Weights of a small mixture-of-experts language model, trained from scratch on English Wikipedia.
Size: 10 layers, width 160, vocabulary 10404, 20.9M parameters.
Below are experts of layer 5 (counted from 0) of a mixture-of-experts language model. Rows are named router (the router's row for the expert), up (a neuron's input weights, with its number) and show model dimensions 0-159. Each number is 50 + 12 x the weight over its row's rms, rounded and kept within 0 to 99.
After each expert's rows: "comes after" lists some tokens at least twice as common just before its tokens as in all text. This comes from a sample of Wikipedia text that the model never trained on. Tokens count by the router's weight.

# expert 2
router:42 53 48 52 39 52 68 49 45 33 45 56 46 59 54 31 40 36 57 34 41 42 61 70 53 66 54 47 25 55 38 58 62 36 42 44 64 50 50 59 66 80 58 40 35 68 68 47 42 50 49 42 34 67 40 51 48 41 61 47 66 44 52 60 34 43 47 53 47 32 68 46 48 53 33 68 55 70 39 60 39 41 37 74 51 47 40 34 71 61 59 67 55 44 26 28 53 45 58 39 48 55 52 56 64 35 65 62 55 18 51 44 50 43 40 65 61 63 72 51 35 66 60 46 36 38 54 57 57 52 28 49 64 62 41 43 25 35 58 38 55 48 33 44 74 27 54 41 35 46 58 62 36 50 64 34 40 45 41 49
up0:46 35 50 56 58 63 50 55 49 65 52 42 53 49 33 59 70 68 39 48 47 56 57 54 33 54 62 43 58 33 67 60 68 76 46 57 48 55 56 51 29 49 52 61 43 29 55 66 56 47 50 51 64 35 38 50 61 57 48 64 51 44 17 37 61 36 60 48 50 56 35 39 44 55 59 18 39 55 55 53 51 63 37 46 12 43 70 44 29 42 47 29 60 32 69 64 44 68 41 57 49 46 65 43 50 59 37 63 25 58 66 71 49 44 58 58 34 72 49 36 54 45 53 53 37 63 45 51 51 44 65 48 63 29 53 66 63 41 39 40 40 33 55 21 36 48 48 35 35 53 59 48 60 47 31 62 57 62 51 47
up1:40 37 47 65 51 39 45 31 42 60 45 43 56 53 44 51 56 71 33 40 41 44 31 35 47 78 59 40 61 45 56 42 68 59 43 39 44 55 47 37 51 56 38 51 39 38 59 68 78 57 53 49 57 31 60 31 66 47 48 58 28 59 48 43 45 44 60 31 43 52 47 51 46 48 60 37 37 35 60 42 50 57 64 22 51 55 64 40 36 67 64 48 36 56 62 59 26 69 31 40 42 38 43 62 33 47 40 58 45 58 53 74 39 30 26 58 53 58 45 43 45 65 70 74 50 53 55 57 29 54 27 60 67 71 42 46 73 46 46 43 46 37 79 53 47 57 46 53 56 53 48 41 79 65 41 50 51 48 51 44
up2:37 45 45 38 63 52 47 37 33 45 22 34 51 56 38 55 60 72 53 57 41 57 35 42 44 74 66 50 48 43 56 56 64 42 48 58 62 59 41 50 53 50 40 49 51 44 54 51 49 36 34 48 64 50 55 49 59 41 39 53 76 49 45 40 71 25 68 56 40 46 27 42 53 37 51 42 57 23 58 34 45 60 28 40 38 50 59 39 50 47 50 61 72 54 52 69 69 65 32 55 52 43 60 37 41 49 33 74 35 56 43 35 50 39 29 60 50 54 53 46 55 45 66 72 23 58 44 43 45 49 46 55 54 57 49 60 52 52 42 52 16 22 58 26 29 72 58 54 44 68 36 48 46 60 29 62 67 53 56 42
up3:28 52 52 39 50 46 31 30 55 47 45 53 64 48 70 55 63 61 44 39 78 35 47 38 29 42 61 43 61 26 63 48 64 47 69 65 48 62 57 57 48 28 41 41 51 33 63 50 37 34 31 56 51 26 71 46 62 53 61 63 37 49 53 36 65 58 37 38 14 64 53 52 62 32 50 56 29 46 62 47 58 42 70 57 40 60 57 44 49 24 75 38 49 61 58 44 36 50 48 51 47 39 48 70 45 31 30 48 34 60 56 39 57 68 64 52 48 66 40 40 66 51 39 53 48 36 47 34 52 61 48 37 40 37 41 49 67 51 54 40 41 45 65 43 41 46 48 55 64 49 52 59 48 53 39 74 65 38 50 70
comes after: "| ", ".", "; ", ",", "(", "2"

# expert 3
router:49 61 46 25 49 37 40 51 63 36 46 45 55 40 47 41 58 40 71 49 59 70 27 54 62 55 50 81 51 68 45 32 35 46 58 52 52 45 60 55 42 52 50 49 58 53 68 49 56 41 44 42 53 54 14 48 58 61 58 24 26 35 74 54 57 61 49 51 41 43 63 59 70 47 43 56 58 32 69 47 62 45 57 53 42 52 48 65 42 43 39 56 51 37 38 50 47 53 44 69 58 70 75 54 37 45 36 54 39 55 37 51 69 72 74 54 65 67 61 59 47 49 58 37 27 41 49 34 60 43 26 50 42 36 66 66 65 68 50 65 55 44 70 48 57 67 67 32 66 49 51 53 46 39 55 34 54 50 63 42
up0:44 60 64 48 39 55 28 50 51 50 42 45 38 39 66 51 51 61 37 53 50 41 73 35 44 46 48 47 68 37 53 50 43 17 41 53 47 59 51 46 67 47 64 68 51 39 51 44 35 53 66 67 63 52 70 50 32 46 53 59 46 52 45 44 56 45 51 54 35 42 44 25 13 35 53 46 21 52 53 40 65 38 31 63 47 52 65 33 70 55 57 53 60 59 46 36 41 52 46 39 34 34 44 51 27 61 39 67 50 53 54 40 72 58 39 29 45 61 38 51 47 70 48 59 56 47 50 45 41 57 62 63 65 60 46 35 43 41 52 39 17 49 23 33 59 34 58 64 41 48 33 66 31 31 52 66 36 51 51 54
up1:44 51 34 36 65 41 50 31 44 44 47 37 70 49 28 64 38 63 53 53 45 52 58 34 22 40 57 49 51 53 44 36 56 54 59 59 76 47 47 55 41 58 48 56 40 74 48 44 32 52 36 56 59 55 74 39 71 38 07 60 49 50 61 40 66 36 59 49 58 68 36 35 53 48 48 49 47 60 41 30 38 42 30 50 56 60 47 48 59 65 46 76 56 28 51 50 44 36 41 51 53 60 49 46 36 51 46 51 33 54 66 49 40 21 46 53 34 42 48 53 49 63 53 65 56 43 46 49 54 80 61 49 36 37 45 37 42 61 63 45 43 44 54 13 43 51 38 73 53 68 47 70 45 61 46 66 64 55 49 53
up2:29 43 63 33 29 48 33 28 19 37 22 53 56 55 66 39 56 62 49 36 64 43 35 47 26 47 54 49 33 43 61 43 66 40 60 33 41 59 37 53 31 54 36 59 42 31 58 60 62 65 28 50 55 48 59 65 38 51 58 73 63 44 42 34 52 46 67 50 59 55 30 49 43 47 53 37 59 49 49 37 34 40 59 58 52 66 61 55 45 57 71 58 38 40 34 55 37 43 58 36 81 51 51 68 53 42 22 40 57 45 62 42 46 50 46 38 56 45 54 24 35 58 32 57 61 60 49 39 72 50 46 58 44 47 48 59 58 55 39 49 43 48 70 49 44 37 46 45 51 55 57 50 56 35 52 67 38 60 22 63
up3:43 41 22 58 54 61 38 40 46 67 42 45 66 72 67 66 57 41 31 45 59 25 49 55 49 44 42 64 60 41 54 47 49 35 46 62 50 41 41 51 24 69 59 61 30 26 58 41 51 40 74 53 51 42 49 47 50 59 52 50 48 74 38 41 47 43 63 61 70 45 45 25 49 35 51 40 47 44 55 47 63 52 47 35 36 39 81 53 41 46 53 51 46 23 57 34 41 54 43 54 51 26 47 39 48 77 41 40 50 67 57 60 27 60 56 37 43 60 56 31 32 55 56 60 71 41 53 52 32 46 45 52 52 52 43 54 50 13 47 36 21 46 52 27 62 62 59 46 58 57 50 45 59 45 44 53 49 61 42 58
comes after: ".", "=", "s", "|", "===", ")."

# expert 20
router:45 47 40 65 35 73 39 57 52 57 53 43 52 44 51 63 40 64 62 44 42 47 49 28 46 58 30 60 40 65 41 41 56 51 51 38 39 56 65 53 55 70 41 61 36 64 44 42 40 57 51 57 34 65 74 54 50 59 37 65 23 55 50 34 45 44 43 32 73 35 62 55 52 41 46 60 78 55 46 36 35 76 60 41 49 30 41 65 61 53 64 35 61 62 40 48 51 74 52 75 60 32 35 47 59 44 42 37 68 44 42 44 41 61 45 50 54 56 75 59 56 51 39 74 62 26 44 51 60 44 38 54 48 62 43 43 35 49 60 56 45 55 58 61 33 39 61 62 67 45 52 72 31 28 57 52 50 44 34 74
up0:68 36 44 65 46 25 53 49 44 62 56 56 54 64 39 76 40 60 61 59 76 38 62 41 48 57 75 64 27 43 60 46 55 54 60 38 39 22 63 52 37 50 48 81 49 31 52 34 46 51 35 41 56 49 51 45 54 58 47 51 42 68 28 61 39 57 49 49 49 62 36 39 34 51 72 31 43 63 71 53 59 33 56 57 38 62 27 54 55 39 52 61 43 50 55 44 32 40 29 46 47 37 44 58 31 52 63 40 53 54 44 54 32 59 71 31 59 57 46 37 53 49 75 66 54 69 40 55 32 60 52 53 56 41 64 60 52 42 73 61 39 49 59 47 47 56 64 38 52 36 42 72 62 33 50 58 47 58 57 70
up1:51 47 66 32 52 42 65 49 37 62 41 48 68 45 76 52 67 68 45 49 60 58 49 34 44 53 59 33 48 54 47 54 42 57 39 54 73 52 54 34 28 73 58 51 37 47 64 49 49 43 49 57 46 57 57 23 45 35 62 57 60 69 53 42 61 39 62 40 57 79 43 42 47 61 42 45 53 55 44 35 58 67 60 55 16 69 67 39 60 34 58 45 30 53 54 69 61 47 55 51 51 60 58 35 64 62 41 76 55 59 59 58 70 43 48 52 58 48 42 22 49 49 46 77 40 54 41 32 52 62 63 40 71 56 56 56 55 34 57 20 43 46 58 42 64 73 46 49 41 61 36 55 55 67 64 69 53 58 50 47
up2:55 37 58 60 39 24 52 42 56 70 41 69 69 58 38 65 48 69 50 31 44 36 39 44 45 45 77 47 62 30 47 53 53 67 54 67 56 51 59 64 37 41 28 65 58 41 66 55 56 75 44 49 67 57 47 43 55 49 56 40 26 50 54 35 50 36 52 52 43 60 37 32 39 53 28 43 38 53 73 54 33 51 46 76 29 61 49 49 61 33 62 50 56 41 49 68 29 36 29 42 56 42 44 53 39 51 50 35 38 50 43 63 56 35 59 43 60 71 46 52 47 62 52 41 53 60 48 53 59 51 49 88 53 48 44 62 55 46 56 42 45 28 54 50 31 32 41 43 48 62 46 59 52 37 34 79 55 33 66 53
up3:42 47 40 44 66 49 41 42 63 60 55 50 76 40 32 43 28 63 56 49 68 53 55 33 53 54 76 55 57 49 55 58 62 67 58 52 37 42 52 39 36 70 38 45 38 54 40 40 53 56 50 64 53 58 50 39 44 34 16 50 54 53 52 46 59 56 54 68 40 86 34 44 47 34 48 54 40 43 66 41 61 37 42 52 61 66 57 43 65 19 67 58 54 55 53 68 54 54 56 43 46 60 23 49 51 22 58 51 52 53 57 59 43 26 51 58 47 50 55 32 66 45 29 79 42 41 52 53 69 49 36 39 56 61 56 57 67 48 53 70 26 28 56 48 59 61 48 58 34 64 69 64 36 50 40 53 60 53 47 50
comes after: "'", "United ", "2", "1", "3", "A"

# expert 27
router:56 60 65 44 49 67 47 44 35 79 40 51 47 49 42 34 44 66 56 59 50 53 40 54 36 54 48 45 57 43 60 50 44 47 56 67 42 50 48 37 71 50 66 60 57 39 51 23 40 58 35 43 38 70 57 42 53 58 50 33 48 36 31 28 46 51 48 57 40 35 38 61 72 66 61 54 57 42 34 64 48 51 66 60 28 36 56 68 47 28 47 52 68 53 35 68 44 55 45 45 63 49 45 46 48 56 42 46 53 71 66 80 51 31 30 41 56 69 58 43 71 34 49 85 65 32 36 43 52 57 38 28 42 41 44 48 56 40 43 36 46 68 65 60 47 50 44 64 55 53 54 62 52 57 12 48 45 52 46 39
up1:51 48 51 62 42 48 58 43 46 34 15 46 51 62 34 52 45 50 30 41 72 69 46 49 74 57 50 36 43 54 54 27 45 54 49 34 59 45 51 51 33 35 50 64 40 48 74 50 38 35 31 48 73 46 50 57 52 63 28 58 61 37 48 48 54 37 42 29 42 74 49 38 60 43 55 45 48 44 58 41 38 47 27 65 54 57 40 46 48 49 36 60 54 55 51 47 62 19 50 42 43 53 41 71 58 53 42 50 24 52 24 43 62 46 52 71 46 29 38 38 50 31 63 33 69 40 55 58 68 44 43 62 47 45 72 35 20 67 34 65 49 54 65 42 47 59 58 35 48 51 64 48 41 59 50 63 62 49 36 42
up2:33 46 38 60 48 68 32 40 58 43 43 35 45 63 33 44 74 47 68 42 33 42 48 45 59 42 52 50 31 38 64 38 62 30 54 51 39 40 60 54 59 43 57 56 48 60 69 50 47 33 74 54 53 65 46 34 33 30 42 50 56 30 59 39 54 42 47 39 44 56 46 46 44 37 68 57 44 57 61 37 61 33 48 46 48 54 57 31 32 51 60 49 51 45 43 57 37 25 74 46 19 55 58 52 32 97 48 55 45 57 52 40 63 58 71 51 33 59 44 60 30 67 31 68 37 56 53 42 46 54 70 46 52 25 61 44 67 43 49 30 47 46 52 34 54 48 38 48 48 54 37 57 48 53 32 66 34 53 47 54
up3:63 46 46 74 54 47 80 34 46 52 69 74 56 41 50 62 63 46 47 44 48 51 49 51 62 53 59 41 35 39 63 45 50 39 43 19 56 59 44 59 33 43 37 49 49 54 62 64 34 34 46 48 56 19 64 45 48 54 58 60 47 32 64 59 39 52 60 63 64 54 71 57 25 46 64 47 57 55 54 32 49 68 52 58 55 54 64 37 53 35 54 69 44 54 57 39 60 57 52 38 54 44 51 40 55 52 60 76 47 54 74 45 32 73 60 51 28 55 48 59 50 40 62 55 66 55 61 55 35 62 53 31 56 53 47 55 58 23 33 40 52 58 54 37 77 53 26 15 59 60 48 57 64 44 62 49 47 68 53 48
up4:42 37 53 42 24 25 26 46 53 50 47 50 49 44 55 28 43 58 32 42 48 58 47 28 51 53 50 47 49 37 46 53 41 40 51 36 53 34 37 53 38 63 58 59 62 63 58 56 56 43 56 62 51 32 62 57 47 59 65 58 55 50 45 54 41 61 65 40 44 54 45 47 55 53 62 67 54 41 77 44 67 61 51 58 56 57 40 60 47 49 22 58 55 64 62 53 62 24 33 55 48 32 59 55 48 62 39 58 46 47 46 60 31 66 41 36 50 45 61 66 49 64 73 58 43 56 30 62 37 38 43 55 45 54 09 56 28 57 22 67 51 52 22 58 42 54 59 53 50 56 48 45 40 71 43 40 48 67 83 72
comes after: "the ", "The ", "a ", "-", "his ", "s "

# expert 11
router:30 56 67 59 62 68 35 43 53 53 39 43 46 39 47 67 50 74 39 53 29 42 42 30 41 46 50 56 55 47 46 47 48 28 49 41 45 40 55 78 57 55 39 53 39 60 33 38 56 52 49 56 56 61 51 54 54 44 29 49 57 39 44 31 62 45 49 72 48 23 54 55 50 58 39 44 46 43 36 45 57 43 54 46 57 42 34 66 47 51 64 19 59 46 61 39 58 48 56 58 43 44 50 51 49 50 43 58 30 50 68 74 60 48 44 47 58 53 83 54 70 39 32 58 70 43 53 58 18 45 60 45 35 48 46 61 75 42 61 36 69 44 55 49 26 39 60 36 68 40 66 39 39 43 66 64 67 64 53 20
up0:38 48 41 62 60 49 61 37 60 51 60 59 72 51 55 64 68 25 51 54 61 55 59 66 68 52 40 51 62 40 51 49 67 39 35 52 75 72 33 51 43 52 55 33 44 38 54 57 55 35 31 42 58 51 38 28 66 71 40 49 45 48 51 54 85 42 37 48 18 45 59 53 48 31 40 32 48 50 64 41 54 55 50 54 28 59 71 27 50 46 67 68 45 28 65 68 53 40 71 51 45 45 59 65 64 54 33 54 40 44 52 24 38 55 50 52 56 58 48 52 54 58 32 45 59 59 46 53 48 71 61 46 48 58 68 69 60 38 52 60 59 60 59 61 51 45 34 65 57 49 64 50 53 38 40 60 46 37 23 61
up1:67 40 62 32 58 35 50 66 58 72 52 47 49 42 69 59 54 53 59 62 57 52 35 68 54 69 53 60 68 47 48 48 43 39 51 33 63 38 60 44 20 25 53 47 55 63 57 32 44 48 47 52 72 51 68 54 44 70 55 49 48 55 32 34 59 40 44 29 33 39 35 38 40 28 57 50 38 57 72 51 56 39 21 57 45 74 49 31 55 56 39 60 52 50 45 53 50 45 42 37 48 63 36 46 29 52 52 73 47 52 39 61 53 42 66 30 43 39 44 24 51 56 52 48 57 56 49 56 44 44 43 52 60 50 59 26 58 41 48 67 29 69 43 44 52 59 62 51 26 17 40 49 58 32 47 30 49 58 47 57
up2:56 39 56 50 43 52 54 71 47 64 69 42 80 63 37 46 53 40 72 64 62 41 46 42 43 79 52 55 53 48 50 44 44 38 47 66 41 35 44 50 54 55 73 44 60 48 60 41 52 53 52 63 49 46 51 33 37 59 50 40 53 53 26 51 72 61 43 46 31 35 33 56 59 50 68 57 37 55 55 49 23 52 50 64 45 77 53 44 51 51 31 45 33 53 51 40 59 45 63 37 69 43 50 61 48 39 67 28 21 70 36 26 51 82 67 52 50 70 47 62 54 60 36 47 41 30 49 57 55 62 38 54 54 55 57 38 45 63 63 58 28 49 42 56 47 45 40 48 33 42 54 62 45 38 43 38 46 25 73 59
up3:52 43 63 60 59 51 53 41 44 49 43 69 66 59 59 44 54 32 63 50 47 37 59 61 69 76 55 32 44 56 56 38 61 45 56 68 44 72 46 66 41 35 35 16 60 70 34 59 56 48 47 64 57 63 50 54 75 54 40 44 38 51 55 52 65 43 28 60 21 66 39 37 32 46 40 64 59 65 51 27 45 41 49 50 47 74 69 47 59 46 72 58 36 54 59 61 52 40 52 48 56 48 62 56 59 38 57 33 43 44 57 28 44 38 41 55 48 52 43 53 69 40 25 47 53 52 51 41 49 60 32 43 49 72 61 58 62 59 53 42 61 43 73 63 51 52 22 38 48 55 53 68 70 58 28 53 55 38 34 42
comes after: "| ", ".", "–", "201", "200", "202"

# expert 17
router:52 61 51 18 54 60 47 52 60 33 35 34 44 60 28 34 46 62 56 66 31 61 43 66 37 42 44 55 58 53 54 49 57 58 63 39 39 55 53 43 48 42 32 33 61 44 30 42 67 52 73 19 42 57 72 32 47 48 63 48 37 49 40 56 53 39 46 29 54 53 39 62 35 28 53 49 49 36 65 58 59 37 49 34 36 58 51 51 56 60 58 52 67 56 69 27 56 52 48 58 53 53 69 70 47 42 37 42 33 33 28 55 36 53 77 52 43 30 53 54 45 64 68 39 30 55 61 46 63 41 43 59 54 22 60 29 65 47 52 66 34 42 39 50 66 32 39 65 66 43 47 47 48 46 55 52 55 47 41 48
up0:43 52 44 46 73 47 51 62 47 59 35 51 60 44 57 41 39 51 52 54 58 24 50 55 58 58 70 44 53 60 62 55 46 34 43 42 48 48 49 32 44 46 57 55 26 52 34 56 50 45 45 59 83 50 42 49 31 59 35 59 36 64 37 73 72 59 60 69 44 45 35 40 34 52 42 46 31 60 63 40 63 37 48 62 41 68 30 41 54 32 72 63 54 58 47 53 59 44 37 24 54 18 46 22 40 40 69 72 48 73 44 64 52 54 48 37 51 64 40 52 46 34 57 71 43 55 55 38 39 55 42 58 42 56 41 51 76 48 64 63 47 46 46 43 63 55 62 46 51 69 34 33 44 41 60 31 56 59 30 50
up1:48 43 59 46 48 54 65 43 46 64 46 41 84 28 60 47 32 47 36 48 58 36 67 34 57 52 52 42 41 47 39 59 64 53 39 71 60 54 35 47 50 48 51 57 40 63 48 51 35 40 61 61 58 46 47 55 26 53 33 58 48 49 28 46 46 16 60 67 12 44 51 50 39 67 61 63 68 53 63 52 71 43 55 65 37 61 58 58 59 55 51 56 57 45 52 54 57 55 38 56 77 56 60 42 43 45 46 57 52 35 74 48 38 44 61 52 34 47 40 41 42 58 18 71 42 38 46 55 56 55 61 65 60 46 30 50 60 58 34 41 50 59 58 19 59 57 46 45 21 41 45 28 51 54 44 45 62 64 68 52
up2:51 10 24 61 46 56 53 43 41 60 37 36 32 58 77 39 43 38 28 39 46 53 75 50 69 51 49 31 39 52 63 54 61 42 35 67 35 52 30 49 52 33 45 52 39 33 83 54 43 48 43 55 55 53 41 47 52 70 37 60 31 46 48 53 53 50 61 42 48 57 55 60 78 52 49 40 49 25 45 57 51 47 68 51 21 50 56 53 64 53 54 56 47 39 60 63 54 38 60 40 46 42 61 30 52 38 44 31 39 37 53 47 42 52 31 55 63 50 40 51 32 60 36 55 60 43 66 46 54 62 61 33 53 50 29 55 41 32 31 42 52 46 78 44 53 33 30 47 46 39 52 60 67 57 57 51 44 50 64 52
up3:37 39 50 72 50 67 63 48 59 66 37 60 39 60 46 48 21 44 50 64 59 52 65 44 70 50 61 48 49 52 51 43 52 44 37 53 50 43 56 50 41 47 45 40 52 41 31 38 36 51 34 70 65 57 34 48 71 63 44 45 44 56 46 45 49 60 49 59 39 48 42 17 42 35 49 45 44 47 49 58 56 36 44 64 26 54 42 21 58 36 64 67 29 50 34 62 37 70 41 49 48 32 40 44 26 43 70 28 29 46 50 54 54 43 35 63 63 49 45 75 50 42 71 44 72 61 49 62 61 66 40 45 40 41 47 39 52 60 70 47 40 27 61 48 50 48 61 14 48 46 39 63 58 64 35 49 52 55 60 65
comes after: "\n", "\n\n", "- ", "by", "'", "=="

# expert 14
router:48 53 24 47 44 46 51 45 41 60 49 50 60 46 38 41 52 46 42 48 71 45 49 68 74 58 55 57 44 34 78 43 33 55 37 62 45 43 43 55 38 45 43 47 65 52 53 62 65 51 34 52 42 49 51 58 45 57 47 66 48 68 64 47 31 55 33 51 35 41 57 32 39 59 57 52 52 77 55 39 66 60 38 47 51 47 61 17 53 60 64 49 57 46 49 55 20 73 51 71 38 66 70 68 63 64 52 38 49 37 47 48 40 65 32 58 19 53 50 53 81 47 49 67 50 49 46 48 53 36 73 53 36 55 47 60 38 71 47 30 74 32 43 52 50 60 24 34 59 53 47 54 36 38 39 35 53 54 58 57
up0:39 64 52 45 51 49 46 35 42 70 55 44 42 50 63 63 46 56 52 50 52 41 57 48 31 54 51 54 43 33 60 62 59 34 47 60 51 50 61 49 39 54 49 37 39 43 44 48 36 60 33 51 46 59 45 40 60 70 39 53 55 40 23 18 57 52 67 44 62 50 30 43 30 36 64 62 34 59 50 51 73 40 54 61 40 56 50 45 76 26 45 63 43 49 30 46 71 47 49 44 35 43 50 39 35 61 42 55 44 64 62 68 53 53 55 58 67 35 56 30 52 42 68 68 46 57 38 57 66 78 48 48 74 66 38 63 58 50 58 72 17 35 51 20 50 61 59 75 39 60 56 53 63 46 67 62 57 53 50 57
up1:50 59 56 50 41 41 53 15 54 64 35 54 50 58 58 45 49 57 38 38 26 43 66 45 50 35 52 54 46 62 54 54 64 47 53 64 50 40 49 43 41 48 63 67 38 26 42 62 17 47 71 54 48 43 50 52 52 75 34 34 46 46 31 54 64 43 66 70 57 54 41 19 39 27 51 39 38 56 61 47 55 40 32 60 42 56 60 57 46 63 70 47 49 44 73 46 49 25 38 38 59 55 48 28 16 46 46 45 40 57 67 58 43 51 58 62 58 41 44 48 48 52 55 56 49 40 48 43 48 50 53 40 39 42 51 56 42 54 46 72 40 49 76 12 27 65 41 49 59 65 48 31 56 52 46 63 51 45 57 40
up2:50 32 48 41 50 48 48 47 46 70 54 47 62 50 70 46 48 20 62 53 58 47 68 46 58 47 19 42 51 46 65 42 48 55 42 61 39 57 16 17 45 59 56 46 40 59 34 54 46 45 45 15 52 81 54 46 71 46 47 61 54 48 44 37 63 39 55 49 59 31 44 43 46 36 47 36 62 45 57 71 49 48 52 45 52 57 59 47 51 28 41 67 47 61 46 26 67 42 29 50 54 61 35 50 61 50 42 88 53 48 54 65 50 57 54 70 28 54 38 42 51 46 37 55 49 64 64 59 57 58 51 68 63 80 49 54 55 53 45 50 51 59 57 57 28 57 38 69 61 44 48 50 57 54 48 45 50 74 38 48
up3:68 50 56 62 53 45 48 38 42 82 35 49 66 53 34 44 46 50 35 41 41 40 42 40 66 59 30 42 65 35 46 50 48 66 34 40 43 61 46 30 25 48 58 63 51 59 54 49 34 66 44 40 54 49 36 59 64 60 29 43 41 36 27 30 58 37 56 33 42 58 43 56 59 57 35 42 60 32 61 51 50 34 35 64 61 66 36 49 50 48 56 61 66 44 67 59 37 43 42 30 69 60 34 33 54 24 51 52 23 58 48 51 48 58 62 54 47 35 33 60 51 66 64 45 58 53 34 52 52 67 43 66 78 39 42 37 34 54 51 48 45 36 39 37 46 40 37 40 62 47 45 28 35 49 44 75 55 40 49 36
comes after: "|", ")", "==", "===", ".", ";"

# expert 4
router:53 57 42 60 55 43 44 55 44 40 52 61 62 48 29 45 61 62 47 48 54 42 42 38 58 57 62 62 69 65 55 58 49 44 41 37 44 60 71 65 37 54 51 61 30 58 75 51 34 51 36 47 62 68 28 88 32 27 63 57 41 39 48 55 51 42 59 55 65 43 40 46 46 65 55 35 55 41 39 43 36 65 47 47 52 40 51 55 37 62 46 31 40 50 48 53 51 74 71 85 52 46 66 59 68 73 53 51 40 26 38 48 55 71 26 61 52 56 59 56 49 38 50 47 62 66 51 65 68 60 64 60 52 49 69 49 47 41 49 59 51 69 45 58 48 74 44 25 49 63 37 50 37 71 43 51 49 33 45 51
up0:57 60 64 40 41 46 56 49 25 47 42 58 44 66 40 53 61 56 35 60 64 68 67 45 40 64 69 58 40 59 71 40 30 29 55 46 32 56 44 54 69 40 60 58 52 39 50 45 58 57 60 55 34 27 62 40 26 46 55 55 56 42 43 36 51 48 58 75 58 44 72 62 53 52 47 45 47 50 44 59 54 54 69 63 61 59 49 64 58 51 38 65 54 28 56 52 37 39 39 39 55 32 61 66 18 42 62 63 45 55 38 58 43 49 60 35 40 62 74 22 44 54 52 67 69 40 45 49 28 53 34 45 54 38 48 55 62 41 37 33 41 43 64 38 40 47 52 56 66 44 61 66 54 33 60 78 39 58 40 74
up1:50 50 66 69 39 45 54 35 41 48 38 45 48 44 51 47 52 44 47 42 54 50 68 67 54 51 54 64 54 55 66 53 71 33 51 48 65 49 25 42 48 58 44 53 26 18 38 67 59 42 41 39 49 49 56 33 33 54 51 43 57 41 60 47 59 38 54 54 31 51 43 59 48 43 84 34 72 64 69 27 55 34 66 44 53 68 59 61 50 55 65 61 51 57 60 53 73 38 60 36 29 61 54 65 44 33 59 36 48 58 52 49 57 54 66 53 54 43 59 33 68 26 46 73 55 49 35 38 48 53 50 46 51 32 51 49 60 61 52 53 14 33 57 47 47 37 58 52 26 46 70 57 50 28 58 43 61 69 53 31
up2:46 21 43 47 69 33 47 28 36 76 46 44 54 72 49 55 44 52 39 63 75 32 33 65 42 57 68 70 75 48 37 46 58 49 39 60 45 60 30 46 44 58 54 54 55 53 28 37 48 47 46 32 64 31 49 59 40 31 32 54 41 41 52 49 62 39 63 42 39 69 45 44 70 57 48 43 58 55 87 43 47 50 43 49 45 59 65 31 56 56 43 53 49 49 53 50 61 48 43 51 46 67 39 46 59 55 58 41 57 61 56 56 64 62 56 72 27 70 56 68 50 67 52 47 45 53 53 47 66 54 45 31 53 35 39 40 60 54 48 68 64 48 41 40 60 32 33 41 47 46 59 45 60 53 12 30 46 48 55 54
up3:69 36 80 51 54 53 54 45 58 46 36 57 38 41 42 46 64 44 58 69 78 40 49 49 31 56 51 51 25 55 50 34 48 36 34 41 40 22 49 39 24 76 53 46 38 41 47 44 67 47 14 53 49 71 40 20 51 55 35 48 57 68 35 28 49 44 42 38 50 54 43 44 52 46 48 55 57 70 58 45 54 53 56 49 29 72 38 46 54 46 67 67 40 30 40 50 54 45 57 40 49 63 27 52 50 42 49 52 38 68 43 38 43 51 63 44 57 54 57 45 48 48 31 55 67 56 53 36 34 58 38 52 60 61 70 64 41 48 63 56 15 40 42 48 44 48 66 41 39 41 55 63 47 36 37 45 52 52 63 47
comes after: ", ", "ed ", "However", "known ", "\" ", "According "